Below are experts of layer 6 (counted from 0) of a mixture-of-experts language model. Rows are named router (the router's row for the expert), gate (a neuron's input weights, with its number), up (a neuron's input weights, with its number), down (a neuron's output weights, with its number) and show model dimensions 0-191. Each number is 128 + 32 x the weight over its row's rms, rounded and kept within 0 to 255.
After each expert's rows: "comes after" lists some tokens at least twice as common just before its tokens as in all text. This comes from a sample of Wikipedia text that the model never trained on. Tokens count by the router's weight.

# expert 7
router [ 76 131 100 129 164 136 169 140 142 116 139  83 119  75  93 110  98 141 136 121 148 148 113 123 121 178 114 128 144  61  70 128 154  63  97  99 130 118 110 105 123 127 202 115 110 120 190 137 108 139 145 116 130 115 112 165 115 154 136 132 150  46 124 137 186 152 166 149 104 167 160 175 131  82 125  71 168  80 114 162 150 197 123  62 182 128 112 109 111  81 135  85 190 116 108 135 144 133 110 121  90 141 167 171  70 138  95  89 114 171  99 104 119 119 163 102 137 191 100 138 132  84  94 142 117  96 127  96 101 119 122 113 140 137  85  81 129 223 140 160  97 105  85 114 155  63 121 194 107  96 124 131 152 165 143 137 163 160 103 143  80  67  64 114 150 167 166 160 153 147 142 178  96 149 160 154 135 117 168 143 114 137 142 134  70 175 178 102 117 132 103 158]
gate0 [133 126 105 157 108 148 152 143 140  99  92 167  84 120  80  71  82 132 124 148 162 145 117 121 148 134 185 128 165 152  71 131 147 118 109  96 105 207 128  75 109 182 183 121 170 155  92 169 170 170 100 142 116 142 131 121 100 127  93 135  43  91 123  70 147 139 131 207 116 175 165 122 120 137 186 106  94 111 125  94 212 111 141 141 156  84 172 148 149 183 123  57 165 117 176  93 147 122 174 147 126 113 136 174 128 131 141 136  68 186 119 100 187 176 163 116 146 152 123 166 157 148  44 139 106 157  82  99 124 135 123 142  88 142 114 105 129 163 145 161 164 115 142  83 144  95 126 166 125  59 102 144  88 182 153 114 144 183 150 110 119 136 119 122 158 150 141 157  99 182 164 118 134 109 127 150 196  80 145 110 150 110 146 172 148 128 128  94 120 145 124 113]
up0 [146 112 156  95  99 128 107 147 150 140 184 101 153 161 167 148 191 139 100 124  87  72 159 134 102 133 107 125  48  96 199 112 110 144 104 153 114  68 140 218 152 113  77  93  80 164  88 124  88  98 143 141 176 187 139 130 101  87 104 136 207 129 134 148 130 125 121  58 107 109  73 128 151 106 121 140 133 173 147 124  97 159 154 153 121 152 119 150 145  83 132 164 120 122  99 157 125 127  90 105 112 149  94  78 141 147 131 134 190  75 155 106 117 107  69 132 182 130 192 128 120 123 206 130 186 142 178 136 173 147 106 136 161 141 144 159  96 113  80  90 122 112 112 152 110 167 182  86 173 129 152  72 152  78  74 183 116 119  94 143 163 146 115 116 117 110 133 102 108  68 159  73 125 105 140 147  75 136  80 140 123 141 115 117 105 130 121 151 124 132 186 108]
down0 [159 128 138 167  79 107 119 110 175 157  38 143 144 138 151 135 114 138  79 159 143 171 121 140 118 116 119 136 157 132 123 100  99 120 109  74 106 145 175 116 116 152  74 128 112 136 178 168 102 106 161 134 145 122 116 128 171  96 112 122 165 141 109 146 142 130 125  94 106 114 138 128 124 105 127 106 130 140 184  75  93  70 143 149 169  97 172 110 134 127  60 138  87 198 103  97 146 197 133  98  57 153 109 140 193 160  94 165  95 101 108 126 124  41  81  40 127 145  97 118 144  71 124 110 127  77 192 176  70 124 161  95 115 153 151 114 161 105 160 143 118 148 111 165 134 124 164 112 152 187 117 190 167  82 150 130  66 144 149 161 156 109 141 143 175  99 183 160 155 101 143 137 122  97  82  99 162 135 110 144 128  74 122 151 136 187  98 164  89 175 141 130]
comes after: "\n", " |\n", ")\n", "-", "\n\n", " Born"

# expert 55
router [119  79 160 164 113 119 121 112 152 159 144  89  57 119 139 148 155 155 102 175 115 187 168 174 184 116 132 160 123 114 163 108 106 123 189 111 118 133 183 147 157 103 150 171  66 144 142  98  96 131 144  72 139 148  83 203 124  61 115 178 168  92 129 132 140 134 102 156  67 126 144 169 142 148 140 145 140  88 205 139 130 105 148 127 125 135 129 116 195  89 151 118 113 102 117 121 163 168 200 111 125 156 146 147 150 157 100 105 146 149 103 105  97 116 159  82 138 175 173  94 159  49 104 152 131 110 191 133 180 135  35  88  97 110 133 139 129 152 131  85 141 119 123 109 131 169 132 105  83 116 107 112  95 110 132 170  96 148  88 128  85 124 129 167 120  99  99 182 105 141 169 105 119 131  80 121 200 107 189 169 159 140 133 135 158 104  84 102 148 134 186 105]
gate1 [138 146  88 107  95 123 179 144 130 169 157 181 153 167 156 155 169 184 153  86  73 149 161 109 105 103  95 100 192 134 202 130 154 124 106 157 199 164 136 143 190 137 112 150 107  93 112 170 127 128 130 125 112 170 133 109 119 153 110 160  91 135 193 107  94 177 144 135 153 171  97 161 101  99 143 161 117  80 175 108 128  95 131  76 163 160 131 140 129 105 119  83 116 121  84 182  94 133 137 157 193 122 142  95 139 133  82  80 169 115 176 103 135 151 116 135  72  63 106  70 102  96  99 110 185 149  91 124 114 149 133 154 145 125 172 112 147 170  97 120 137  46 105 121 140 127 186 122 135 111 129 151 159  96  16  98 124 105 105  98  85 133 122 110 176 138 137 153 137 115 105  54  99 107 141 147 126 147 161 154  92 134 100 141 167 109 181 140 136 156 109  96]
up1 [140 131 102 153 153 178 120 190 132 167 138 144 131 114 142 148 178 134 110  96 116 112 174 105 149 111 144 139 119 148 155 188 122 123 130 139 151 116 133  60 146 136 129 165  89 140 108 122  77 139 135 159  91 153 157 196 113  83 126 168 145 138 147 132 136  97 143 131 150 185 135 120 142 159 129 107 105 124 205 145 172 130  88 122 229 125 148 189  69  91  94 106 113 121 142 168 104  49 178 129 147 126  87  88 112 135 102 128 125  67 133 103 129  59 138 127 114  81 111  92 116 148 118 128 155  97 137 127 130 138 123 140 155 113 208 152  73 139 105 127 160 137  96  79 135 174 165  81 155  92 167 168  33 125  55 143  84  87  60 130 137  71 131 147 155  99 137 144 150 182 127  97 125 107 139 106  75 119 167 130 117 181  84 159 109 112 131 148 154 137 117  60]
down1 [155  30 107 120 151 154 139 116 145 128  74 100 141 144  77 108 165 144 162  94 107  99 103  88 150  91 149 110  76 157 185 153 167 105 115 133  89 144 145 173 140 142  96  68 127 101 157 113 123 148 130 178 106 161 125 118 104  72  78 114 131  99  96 138 127 108 141  89 133 113  91 128 178 127 109 169 101 166 126 160 100 136  89 114 170 120 134 133 107 128 154 150 147 165  60 186 104  55  96 138 114  97 128 103 125 137 123 107  82 126 150  85 150 114 117 116 109  94 132 126  98 150 138  71 129 127  93 166  68 157 187 138  97 109 191  77  94 117 129 125 166 158 134 105 134 171 135 147 136 108 134 133 107 199 102 138 106 133  80 142 151 104 181  98 124 172 197 159 181 170 111 118 101  98 145 107 110  62  96  94 123 136 151 174  69  84 179  55 104 127  51 102]
comes after: " the", " a", " of", " and", " an", " with"

# expert 3
router [103 105 135 142 107  68 107  77 153 154 155  60 111 117 100 161 125 162 172  86 118 151 141 144 175 143  78 156 151 110 134 141 120 133 100  98 146 127 159 147 144 163 170 193 139 146 198 154 114  63 160  84 153 114  87 164 137 111 143 105 128 130 168 187 192 200 166 139  93 137  99 162 158 128 131  87 162 114  58 184 144 137  60 160 102 110 180 149 127 120 124 142 127 113 108  89 138 105 141 151  77 129 185  89 125  94 133 105 173 134  89 111 149  85 151 112 106 130 116 155 122  89 109 153 128 129 126 116 110 124 130 105 115 128  47 164 137 137 106  96  86 125 113 163 127  82 163 153 113 179 129 102 230  79 138  64 117 129  96 111 150  75 123 129 165 129 157 210 202 115 148 117 122  70 162 117 142 113 185 143 151 117 136 124 136 159 109 128  86 125 165 103]
gate1 [103 132 107  86 168 112 146 146 133 165 169  85 130 114 137  81  26 161 170 102 167 119 119 154 163  98 115 152 112 187 135  91 150  60  92 127 105  95 163 166 161 123 158  80 141 138 173 127 117 115 155 167 143 147 143 126 149 168 194 127 181 101 123 147 166  92 138 166 109 150 153 164 134  72 146 131  95 127 101  98 188 110 147 127 165 153 118 123 140 150  72 114 129 138 115 118 107 128 133 155  91 157 134 106 114 151 118 116 151  91 106 128 175  95  58 141 168  77  80 141 125 100  43 136 181 181 121 146 128 135  95 135 130 138 179 134  81 139 130 126 141 104 109 148 141  50  65 101 120 132 111  53  89 171 156  98 162 158 128 110 135 107 125 135 150 115  81 127 125 133 172 144  91 156  34  98 141 131 151 109 119 150 135  70  98 111  97 131 150 184 208 164]
up1 [123 124 102  43 117 101  98 118 182 115 173  99 140 133  91 102  87  89 168  84 177 116 110 183 134 112 122 148  84 166  83  99 123  96 127 134 114 109 183 203 141 105 102  89 167 125 166  97 127 144 172 195 148 135 112  94 165 155 139 166 203 118 152 153 146 102 180 136 110 173 201 172 155  88 164 148 111 108  41 124 125 105 142 145 102 117 105 141 129 112  74  96  55 146 130 137 186 168 151 110  90 148  95 140 134 134 118 131 166 112  90 135 170 110 101 148 122 178  89 123 125 101 136 127 163 182 164 169 134 110 124 121 100 141 130 158  71 146 173 118  99 120 116 117 138 114  98 188 139 134 124  90  68 150 177 125 159 207  94 169 175 174 151 121  85 107 135 159 153 184 102 165 106 144 116  82 166 120 103 108 132  94 131 142 105 131  89 155 139 118 161 116]
down1 [114 124 150  88 156 172  59 164 142  93  89 154 143  87  67 190 133  69 176  63 166 125 104 114 111 115 152  94 127 150 127 158 158 116 130 151 113  83 130 150 170 157 153 109 130 109 143  72 149 141 119 143 131 104 139 162 117 139 139 104 189  97 129 108 144 132 180  96  85  95 147 156 141 136 156 100 127 126 130 163 137  61 126 162 160 120  93 142 170 112 176 235  66 149  92 141 110 133 126 119 155 155 112 128 102 129 124 160  92 107 110 105 154 142 101 124 135 164 166 130 112 126  85 135 154 156 120 159 116 131 157 135 125  70 132 116 154 109 108 143 128  90 169 122  71 160  49  97  78  96 178 150 157 162 103 202 137 100 145 219 108  68 131 129 152 213 189 116 142 109 123 177 133 137 148 110 151 129 141  97 129 149 143 146  81  94 185 145 115 121 161  60]
comes after: " ", "0", "9", "–", "_{", "°"

# expert 41
router [141 102  80 120  64 157  67 137  79 141 120 131 111 141  71 103 110 133 122 173 208 167 115 233 150 122  79 149 120 206  83 112 121 110 181 165 111  99 113 126 136 122 116 142 143 148  96  93 112 148 114 170 154 123 117 125 118 143 131 111 182 151 147 132 170  77 101 127  83 191 100 118 103  92 108  90 110 123 136 118  71 139 126  94 149 148 128 143 179 145 116 111 173 126 131 186 152 184 224 106  64 139 132 131  97 122 126 146 108 149 117 101 114 160 144  76 115 149 100 109 100 121 130 205 126 132 210 138  93 148 109 145 104  73 175 135 140 123 150 141 158  98 149 136  60 126 137 135 100 107 166 120 133 112 100 113  97 123 144 122  96  89 116 180  81 184 162  76  54 116 135 110 111 135 149 166 111 104 144 117 149 151 122 131 151 120 105  98  72 168 101  77]
gate0 [108 158 133 135 114 144 131  99 124 117 119 105 150 130 148  83 150 165 157 151 150  94 154 200 138 127  93 121 142 166 192 100  96 132 137 125 100 107 150 103 158 124 119 158 116  86 129  70  83  97 168 163  98 125 119 173 170 160  69 117 126  68 143 104 100  87 156 173 115 142 166 100 160 136 177  70 148 112 122  91 141 124 148 160 146 141 168  70 112 110  91 127 136 116 214 176 160  91 196 148 152 126 145 133 206 140  78 167 140 105 146 106 121 129 156 148 169 149 112 134  75 139 121  97 115 175 109 102 131  45 112 187 117 139 143 115 146 144 110 157 121 113 131 103 102 144  82 173 106  99 123 101 127 123 162 164  86 142 137 150 170 198 186 100 176 154 230 108 158 149  87  92 129 144 135  60  91 111  75 101 112 137  93 145 184 134 170  92 129 132  98 146]
up0 [127 143 144 173 127 135  97  98 109 172 130 120 143 174 141  50 133 121 141 163 161 111 148 177 115 130 113 172 131 180 165  18  67 121 127 171 138 146 114 150 173 111 117 138 168 121 177  97  85 120 176 150 108 141 144 150 180 140  86  95 198  93 151 138 108  92 138 173  81 125 113 102 183 102 161 109 130 131  75  88 119 125 173 147 168 136 156  80  99 134 104 101 170 104 203 189 146  90 223 128 153 124 139  99 172  79  62 153 114 116 152 148 140 113 150 180 142 179 132 128 134 129 149 155 145 140 135  95 124  74  91 139 108 122 162 119 137 122 143 148 111 133 138 128 107 131 129 121 116 152  91  96  75 135 166 147  45 123 120 142 117 137 180 110 156 147 223  94 173 148 107  83 120 143 171 113  83 138 117 125 166 137 102 144 145 153 170  94 111 105 107 117]
down0 [131 157 152 116  80  95 143 102 105 155 116  86 114 127  65 115 194  83 106 129 121 135 129 122 166 150 142  38 119 123 157  59 138 131 113 141 132  89 138  46  79 119 117  65 154 156 106 160 165  90 138 165 174 157 145 144 111 125 139 121 137 160 134 137 136 119 181 136 185 147 135  83 146 127 120  95 141  99 102  96 120 153 122  82 172  95 113 132 124 143 153 108 144 155 142 169  91 153 178 170 128  79  66 101 154 128  95 106 111 152  55 100 109 171 164 123 101 125  63 119 156  73 154 112 186  72  85 135 146 124 185 135 114 148 179  94 121 123 145 107 151 162  85 188 179  98  46 127 134 109 180 146 133  85 184  95 189 182 134 126  98 132  95 172 133 158  63 130 100 143 153 147  76 123 139 168 117 159 102  87 119 101 114 112 118 147  96 105 107 121 125 123]
comes after: " was", " he", " and", " were", " also", " He"

# expert 52
router [102 136 126 160 126 118 143 126 132 155  82 102 125 131  96 139 100 153 177 123 125 113 140 219 224 132 132 193 123  79 135  99 127 156  95  86 150 114 154 191 154 192 128 130 116 129 137 127  65 114 144 151 186 162 109 168  91 123 155 101 118  70 125 129 163 148 142 134 116 113 118 161  97  98 107 155 159 148 107 136 111 206 140 141 157 147 131 157 122 110 101 137  71  70 110 142 193 121 187 138  79 156 141  79 100 116  92 136 130 186  45  98 169 114  60 144 108 174 155 128 196 131 103 107 106 101 145 139 148 109 203 114 194 142 155  83 160 135 104 152 149 129 122 128 147  75 117 164  90 154 121 110 187 127  81  94  69 139 132 102 123  95 114 184  94 114 174 142 126 114 133 106 166 138 158 143 111 119 147 152 144 189 112 100  65 147 113 117 123 142 159 115]
gate1 [119  84 132 156 130  82 119 129  76 111 135 133 131 121  88 212 127 164 149 176 113  88 133 138 179  96 118 169  78 171 104  96  83 132 167 107 132 150 108 196 152 118  93 136  81 128 123  91 116 134 115 167 203  90  82 116 153 145 167 131 114 175 121  94 149 143 109 106 117 149 153 131 151 178 113 144 146 163 160 158 124 146 167 121 115 226 111 165 136 167 197  95 160 102 111 119  76 157 141  92 120  99 107 114 122 124 126 133 136 173  77 137 173 107  74 142  74 121 118  96 127 135 148 127 131  68 156 140 189 136  80 141 104 160 124 113 189 108 139 163 125  61 164 166 127 126  55 103 110 108 114  95 150  87 111 122  87 106 143 119  79  65 149 133  93 182 159  90 194 176  98 116 128 131 188 137  88 109 141 108 133 156 156 188 111 124 140 150 170  97 154 159]
up1 [126 107  76 145 163 117  96 129 149 124  73 150 121  95  67 195 121 159 148 153 147  82 161 136 150 120 120 173 128 177  94  58  37 168 110  95  94 149 113 179 145 117 107  96 132 137 138 139  98  86 150 153 164 119 117 134 157 165  91 143 115 128 160  79 142 165 164  94 144  91 168  93 115 152  82 150 135 182 182 113 110 112 155 123 113 202 117 121  88 179 147 120 133 108 136 151 146 149 138 103 100 127 130 116  70 133 124 128 121 181 114 134 120 105  88 133  81  78 132 119 170 160 145 144 112 115 130 158 138 123 143 145  93 133 145 158 194 119 170 166 140  51 171 151 144 140 120  74 116 114  92  92 151 131 107  62  79 105 125 138  30  79 166 159 114 137 117  89 168 119 125  62 183 107 166 167  97  53 152 118 154 142 164 150  87 122 159 143 146 121 176 109]
down1 [130 133 100 130 121 105  80 165  84 120  51 104  84  63  97 122 103 183  83  99 131  98 117 181 118 168  74 147  87 103 117 152 130 155  95 168  82 118 116 141 102 109 141 110  91 136 178 128  94 109 127 122 154 109  97 141 109  73 152 109 144 132 148  74 123 191 115 140 101 139 102 154 115  98 129  81 139 126 168 111 105 153 144 185 136 125 182 106 152  55  79 117 121 136 124 151 146 109 146  63  61 104 152 147 141 147 106 152 109 154 159 145 138 175  75 136  74 163 119  87 108  79 120 120  36 119 129 118 131 138 134 110 187 137 105 143 125 104 166 142 120 111 107 163 178 150 155 116 147 153 142 112 126 151  98 119 115  94 123 140  88 119  90 156 131 118  82 104 189  35 157 145  84 123 146 203 118 163 161 127 183 153 139 118  97  66 156 182 116 146 183  65]
comes after: " was", " is", " are", ",", " were", " be"

# expert 49
router [ 79 128  82 161 148 213 129  85 117 116 116  97  64 110 156 136 108 191  91 163 150 155 138  92 144 106 108 149 123 101 142 118 132 129 138 146 137 132 204 148 124 139 157 127 130 142 106 141  67 161 168 127 183 133  68  98 122  97 123 128 140  79 120 146 105 146 112 146 123 134 143 134 119  71 134 113 132  81 160 158 151 190 128 129 124 110 114 139 174 131 104 154 140 129  78 154 127 187 211 197  71 141 123 150  99 149  83 153 138 126 159 123 123 136 124 118  80 157 142 117 122 114  94 181 137 102 196 118 103 110  69 121 163 164 183 137 111 218 149 135 118 120 130 138 139  86 117 154 120 134 153 144 108 144  81 146  53 162 146 147 177 158  68 179 133 152  91  95  75 104 169  98  80  93 139  91 116  44 126 203 107 148 160 113 151 155  97 117 118 176 157 126]
gate0 [129 109  58 102 110  73 142 126 161 129 139  67 120 150 127 114 105 117  98 174 148 152 188  67 130  77  90 126 174  86 115  73 160 142  91 110 117 167 109 142 139 118 210  86 107 185 163 128 134 122 121 115 108 125 116 123 162 167 185  88 123 146 146 118 163 135 103 163 143 128 178  78 155  86 142 113 142 177 114  95  83 112 162  69  90 135 183 143 129 153 150 177 105  49 161  84  98  94 114 136  72 119 116 164 122 136 168 120 102 160 162 183 139 135  79 126 113 126  66 118 146 183 137 103 169  97  64 139 137  86 133 111  93 106 136 125  95 127  88 161 113 108 150 148 112 106  88  82 119 134 175 155 153 164 186 153 141 178 137 129 199  91 126  75 104 164 151 134  66  92 150  79 177 140 131 128 138 125 140 104 125 172 120 108 131 153 198 112 154 106 121 129]
up0 [133  90 109  87 121  33 165 153 144 116 111  61 136  93 150 115  67 120 126 174 148 134 174  38 154 113  72 100 140  89 141  50 190 130 111 101 104 149 107 167 113 142 201 116 123 153 150 145 155 105 131 106 123 104 118 151 115 156 141  77 105 170 142  87 130 154  89 183 197  93 137 116 138  69 134 127 122 134 135 151 118 114 142  65  91 121 186 107 119 169 125 121  76  58 149  63 127 101 122 166  79 139 104 147 122 138 153 108 123 103 136 169 123 173 121 198 108 154 108 143 134 195 104 107 182  90 120 146 142  99 122  74  92 119 138  97 122 136 109 125 125  95 156 133 112 110  85  84 128 158 122 166 127 135 181 168 152 201 127 137 145  67 149 126 149 137 140 111 102 112 162 103 155 161 107 128 189 129 133 123 117 183 118 138  95 141 189 112 168  98 111 127]
down0 [117 145 176 110 126 156  93 103 109  90 189 155  79  91 124 158 126 116 112 149  77 136  89 165  98 123  99 121  81  94 126  78 159 144 164  87 112 104 124 149  73 135 105 102 146 112 105 126 156 147  66 117 184 171 165 134  97 115  63  95 148  95 141 120 139 150 153 134 104 128 137 149  82 180 138 115 134 117 152 150 178 159 168 106 128 104 158 152 124 167 123 178 114 112 149 103 127 125 103 147 159 184 106 120 164 169 148 122 135 122 102 108 148 101 162 107 117 111 165 109 110 103 148 146 100 207 106  92 176 170 117 121 136  80 150 180 125 179 177 143 172 138  85  66 166 111  66 159  98 158 112  32 104 154  67  89 132 113 108 133  96 171 180  60 129 159 162 121  79 135  86 164  96 142 111 129 122  99 147  33 155 121 131 159  91 143 117 157 166 117 181 168]
comes after: " of", " in", " to", " at", " for", " on"

# expert 19
router [ 78  46 134 149 118  86 137 119 164 118 121  82 111 116 132  98 116 135 149 135 135 183 104 123 174 192 101 133 166 118 129 124 111  65  82  99 135 130 137 190 174 130 183 152  99 187 184 162 125  62 193 100 143 157 135 134  99  92 168  93 100 130 147 137 174 159 157 159 111 128  30 154 177 110 121  51  95 109 107 153 125 126  85 130 107 142 172 156 141  85 106 128 143 152  97 140 137 148 151 130  58 142 172  86  98  99 125 125 171 132  97  85 133  49 127 121 101 132 102 137 128  74 130 153 131 138 138 121 121 153  97 104 109 120  79 104 128  94 125 129  94 151 123 150 117  82 116 161 122 146 141  96 216 106 145  62  71 153 125 138 185 120 110 169 133 170 151 203 192 116 126 128 105  74 149 140 110 126 161 145 121 135 129 115 138  65 117 123 151 146 153 102]
gate0 [150 107  95 112 104 143  68 142 120 151 140 192 133 133 136 186  86 158  91 123  71 155 130 103 159 115 180 171  49 157 154 187 103 142 125 144 114 114  92  93 163 124 143 211 111 150 132 201 159  82 113 111 148 144 112 138 140 146 125  88 100 155 153 145 139 100 117 151 111 110 121  93 109 137 146  93 154 189 159 183 140  68  86 182  98 184 107 159 142  96 115 144 172 135  99  88 100 140 125 161 141 183 102  96 144  81 150 121  89  65 133  79  91  82 156 156 135 146 148 118  98  92 124 152 114 177  94 149 124  81 134 129 105 167 178 103 119 165 119 118  82 227 132 120 168 139 158 154 136  91  84 144 133 113  96 102  97  96 153  81 170 179 143 105 177 134  98  75 115 114 133 151 116 146 105 172 178  83 115 108 113 152 127 136 157 118 167 150  76  89 156 112]
up0 [152  85 108 129 128 129 127 194 146 144 123 191 125 193 139 149 155 108 102 157 137 142 118 110 127 116 116 150 114 135 144 156 153 159 144 167 106 100  93 127 152 112 194 124 123 153  94 127 197  69 155 122 163 136  90 118 154 133 162  43 168 177 134  87 190 143  72 147 133 155 120 133 111 119 134 148  65 115 151 137 172  47 119 180  72 117 100 158 130 151  89  74 121 106  80 157 114 156 108 143 143 175 118 137 146 127 178 104 118  96 114 110  60  66 210 127 145 128 128 146  95 132 102 172 143 174 139 140  67 110 124 114  58 151 156 173 132  86 143 154 121 177 121  84 160 152 140 152 156 114 126 171 164  73 137  95  53  83 122 115 149 161  99 153 118 112 107 142 118 144  50 114 150 156 128 163 129 143 127 110 118 135  57 159 191  89 113 124 125 110 125 155]
down0 [ 95  52 160 136  76 150 185  84  69 172 118 143 119 126 133 116 115 148  14 114 142 107 128 146 161  97 120  80 146 154 124 122  93 117 137 100  96  83 162 102 102 126  72 148 111  73 198 192 173 137 113 132 116 129  68  34 125 116 139 159 131  95 110 131 115 179 153 144 146 139  50  96 152 168  74 105 147 125 160 158 154 154 131 139  90  77 149 120 143 112 150 176 103 154 112  71 173 100 156  99 137 135 138 130  88 107 115 139 171 134 116 181 146 151 157 123 187 115 156  95 137 146 137 116 106 149  95 107 142 135 144 156 101 156 132 171 107 147 162  70 119 134 118 189 136 104 141 188 158 118 129 111 103 117 123  87  94  74 148 118 152 136 142 143 101 144  86 121 112  90  82 145  84 106 113 187 184 115 151 109 113 176 104 102 115 163 142 146  84  90 133  69]
comes after: "0", "3", "2", "4", "5", "6"

# expert 57
router [102  76 147 152  93  91 110  64 136 143 162  71 103  93 113 161 137 149 194  98  70 160 143 107 180 119  66 135 137 124 135 157  90 119  79  99 105 121 156 152 135 151 176 182 132 154 205 143  99  93 153  82 145 113 139 139 100 117 140  99 148 134 170 182 174 160 196 125  91 153  94 162 152  97 136  87 142  99  51 159 136 161  63 168 118 148 188 147 128 124 138 144 117 112  98  88 142 154 147 168 102 120 181  94 120  63 124 124 178 132  94 119 170  97 154 134 122 131 142 137 131 106  93 125 136 129 122  98  92 123 120 127 140 131  64 144 149 173 117  61  93 129 117 108 112 111 155 154 104 166 126 112 231 117 152  73 136 160  98 104 140  93 134 141 132 120 149 215 178 101 143 122 124  98 166 137 129 121 180 158 153  75 161  91 114 188 117 137  86 126 122 119]
gate1 [147 117 174 153 111 121 119 165 131 157 141  81  77 123  85 114 109 106 148  82  99 107 173 122  92 136 123  78 183 162  73 136 119 114 146  99 107 125 152 160 142 202 146 129 139  53 138 153  97  90 121 163 102 124 144 129 159  83 129 139 142  77 148 152 126 109 111 117 151 131 110 137 168 117 128  86 148 158 127 176  80 171 173  82 208 114 121 161 192 129 124 109 154 131 122 198 119 127 161  99 135 137  97 111  53 141 139 120 171 100 147 179  92  65 112  77 137  93 175  60 177 170  69 192 103 152 162 116 160 209 169  88 124  86 111 130 158 158 111 151 109 128 142 146  97  83  95 129 108 106  78  78 122 133  85 139 149 148 120 144 118  73 127 125 150 130 156 156 126  89 113 134 163 162  96 129 147 145  73 132  77 210 164 154 155 134 141 104 110 122 151 104]
up1 [173 106 147 157 138 132 133 143 148 110 143 124 182 114 179 127  84 177 115 159 131 165  68 129 159 122 100 128 168 155 103 111 185 173  95 163  91  98 119 117 130  34 127 163 150 103 159  84 150 199 131  87 139  99 125 147 115 115 109  64 178 100 133 148 102 136 162 119 110 168 132 146 120  87 149 116 108 154  86 165 176 141  67 127  81 122 124 127 115 172 128 163 101 135 184 143 114 139 106 207 114 161 160 151 123 162 135 153 185 199 140  90 158 193 163 169 151 119 116 118  90 174 174 127 116 117  97 144 106 102 114 174  77 100  99 167  84 112 175 148 168  73 153 159 171  94 154 113 155 180 155 158 135  86 145  76 112 139 225 138 106 132 114 104 130 173 111  87 101 172 160 103 154 131 102 133 105 124 154  93 146 127 153  87 116 129 110 160 110  92  91 160]
down1 [148 117  87  90 147 166  85 125 165 168 144 100 147  78 143 113  90 227 140 148  59  99 118 159 217 118 157 147 139 134 124 109 176 109  92 166 117 145  95 143 126  95  86 106 137  97 108  96  84 181  86  95 144 145 170  93 107 135 130 118 134 144 144 128 160 131 102 152  85  98  69 112 108 188 120 123  95 138 125  95 131 120 122 142  56  55 123 106 153 133 136 139 128  87 108 162  90 137 183 105 112 123 175 134 104  99 178  88 116 100 143 113 133 137 103 129 150  67  85 162 157 161 160 133 112 122 109 167  89 158 161 111 175 162  77 105  75 179  97 157 173 119 133 153 134 145  87 144  82 151 147 136 155 105 114 133  62 127 127 131 127 136 101 131 109 134 172 116 147  87 184 146 117 195 206  78 171 140  75 134 122 154 171 110 180 176 124 135 109  74 144 103]
comes after: " ", "1", "–", "|", " −", "/"

# expert 6
router [142 113  84 200 106  91 153  77 107 183 151  85 147 202 136 132  79 133 110 121 115 163 120 127  91  84 104 145 172 114 100 150 141 102 103 114 111 163 152 182 138 116 129  97 126 117 168 172  94 133  88 126 146  40  85 108  75 114 117 170 126  63 174 136 110 155 164 164  74 199 100 217 150 138 121  84 129  68 129 174 105 146 137 129 140 110  60  52 171 135 177  90 145 145 123 129 153 158 135 151 150 158 137  98  80 118  79 111 151 164 128 129 157 149 162 153 105 129  86  44 121 104 181 157  90 128 103 150 139 153  94 134 151 127  92 145 187 143 143 133 106 133 146  90 141 134 142 116  68 102 138 123 170 126 118 106 123 158 187  98  90 128  92 159 145 134 132 123 113 115 154 113  98  90 119 113 115  92 170 163 137 154 123  73 156 136 188 133 138 126 170 167]
gate0 [170 140 129 149 102 169 179  90 123 169 109 132 162 149  90 147  63  32 136 106 127 129 126 171 170 138 149 113 117 118 138 121 160  98 100 165 164 134 107 161 129 167 158 121 138  86 171  80 161 164 192 141 142 142 120 164  90 103 149 141 138 105 114 129  93  78 109 147 126 105 136  91 112  98 184 152 114 137 184 161  86 136 137 150 100  85 205 117  93  97 164  55  80  84 120 119  92 155  60 106 114 182 145 105  96  21  77 101 139 103 117  95 148 156 126 117 139 152 167 197 160  94 167 132 146 174 159  81  97 170 166 134 101 105 118  97 166 136 107 141  86 158 130 122  70 127 158 127  84  86  93 139 127 102 137 143 149 100  91 129 110 102 105 119  78 114 147 128 125 131  62 138 152 144 116 133  97  88  91 135  92 118  74 138 111 176  80 114 103 132 120  99]
up0 [ 78 100 110  95 173 153  75 171 161  66 131 144 110 179 139 138 196 172 126 106  68  86 108  85 101 104 194 105 137 126  88 140 128 115 172  79 101 154 168 117 154 131  82 126 134 164  84 150  71 175 125  85 131 147 127 132 105 113 132 130 141 166  96 142 143 112 128  76 146 141 138 118  91 115  32 137 167 139 147 142  91 118 114 150  96 147 147 134 141 176 139 168 140 249 138 144 138 169 155  96 130  72 122 130 129 180 127 140 144  99 176  98  95 112 140  66 130 105 151 132 124 126 116 159 167 132 110 176  75 111  77 104 130 157 122 163  97  64 162 174  85  56 154 118 146 148  99 124 173 123 123 128 107  80 154 131 134 155 112 152 209 168 131 137 116 155  96 139 114 125 128  66 132  97 134 105 177 164 138 113 109 144 149 151 122  83 162 130 111 119  83 173]
down0 [107  99 150 178 139 136 162 153 128 109  86  72 125 145 133  95  60 128 160  76 152  85 144 116 156 133 162 151 106 141  97 178 114  76  90  50 130 140 159 123 169 112 130 175 126 125 195  69 100 177 123 158  98 132 155 130  46 102 112 101 139  71  75 117 157 144 131 133 108 157  94 141  88 125 140  68 123 110 164  69 185 123 132 150 148  60 104 153 181 130 133 130  77 132 142 184 172 110 189 151 120 177 129 153  75 145 115 136 106 133 162 154 111 126 121 109 129 175 150 122 158  98 114 193 132 100 123 144 164 100 169  36 107 139 132 109 164  44 165  67  94  97 104 102 134 145 134 131  80  98 115 110 134  80 133 154 119 144 147 129 161 119 123  99 133 141 103 110 156  97 132 135 144 147  90 124 163 117 153 120 114 148 165  81  50 183 162 119 133 142  91 118]
comes after: ".", " of", " in", ".\n\n", " for", " at"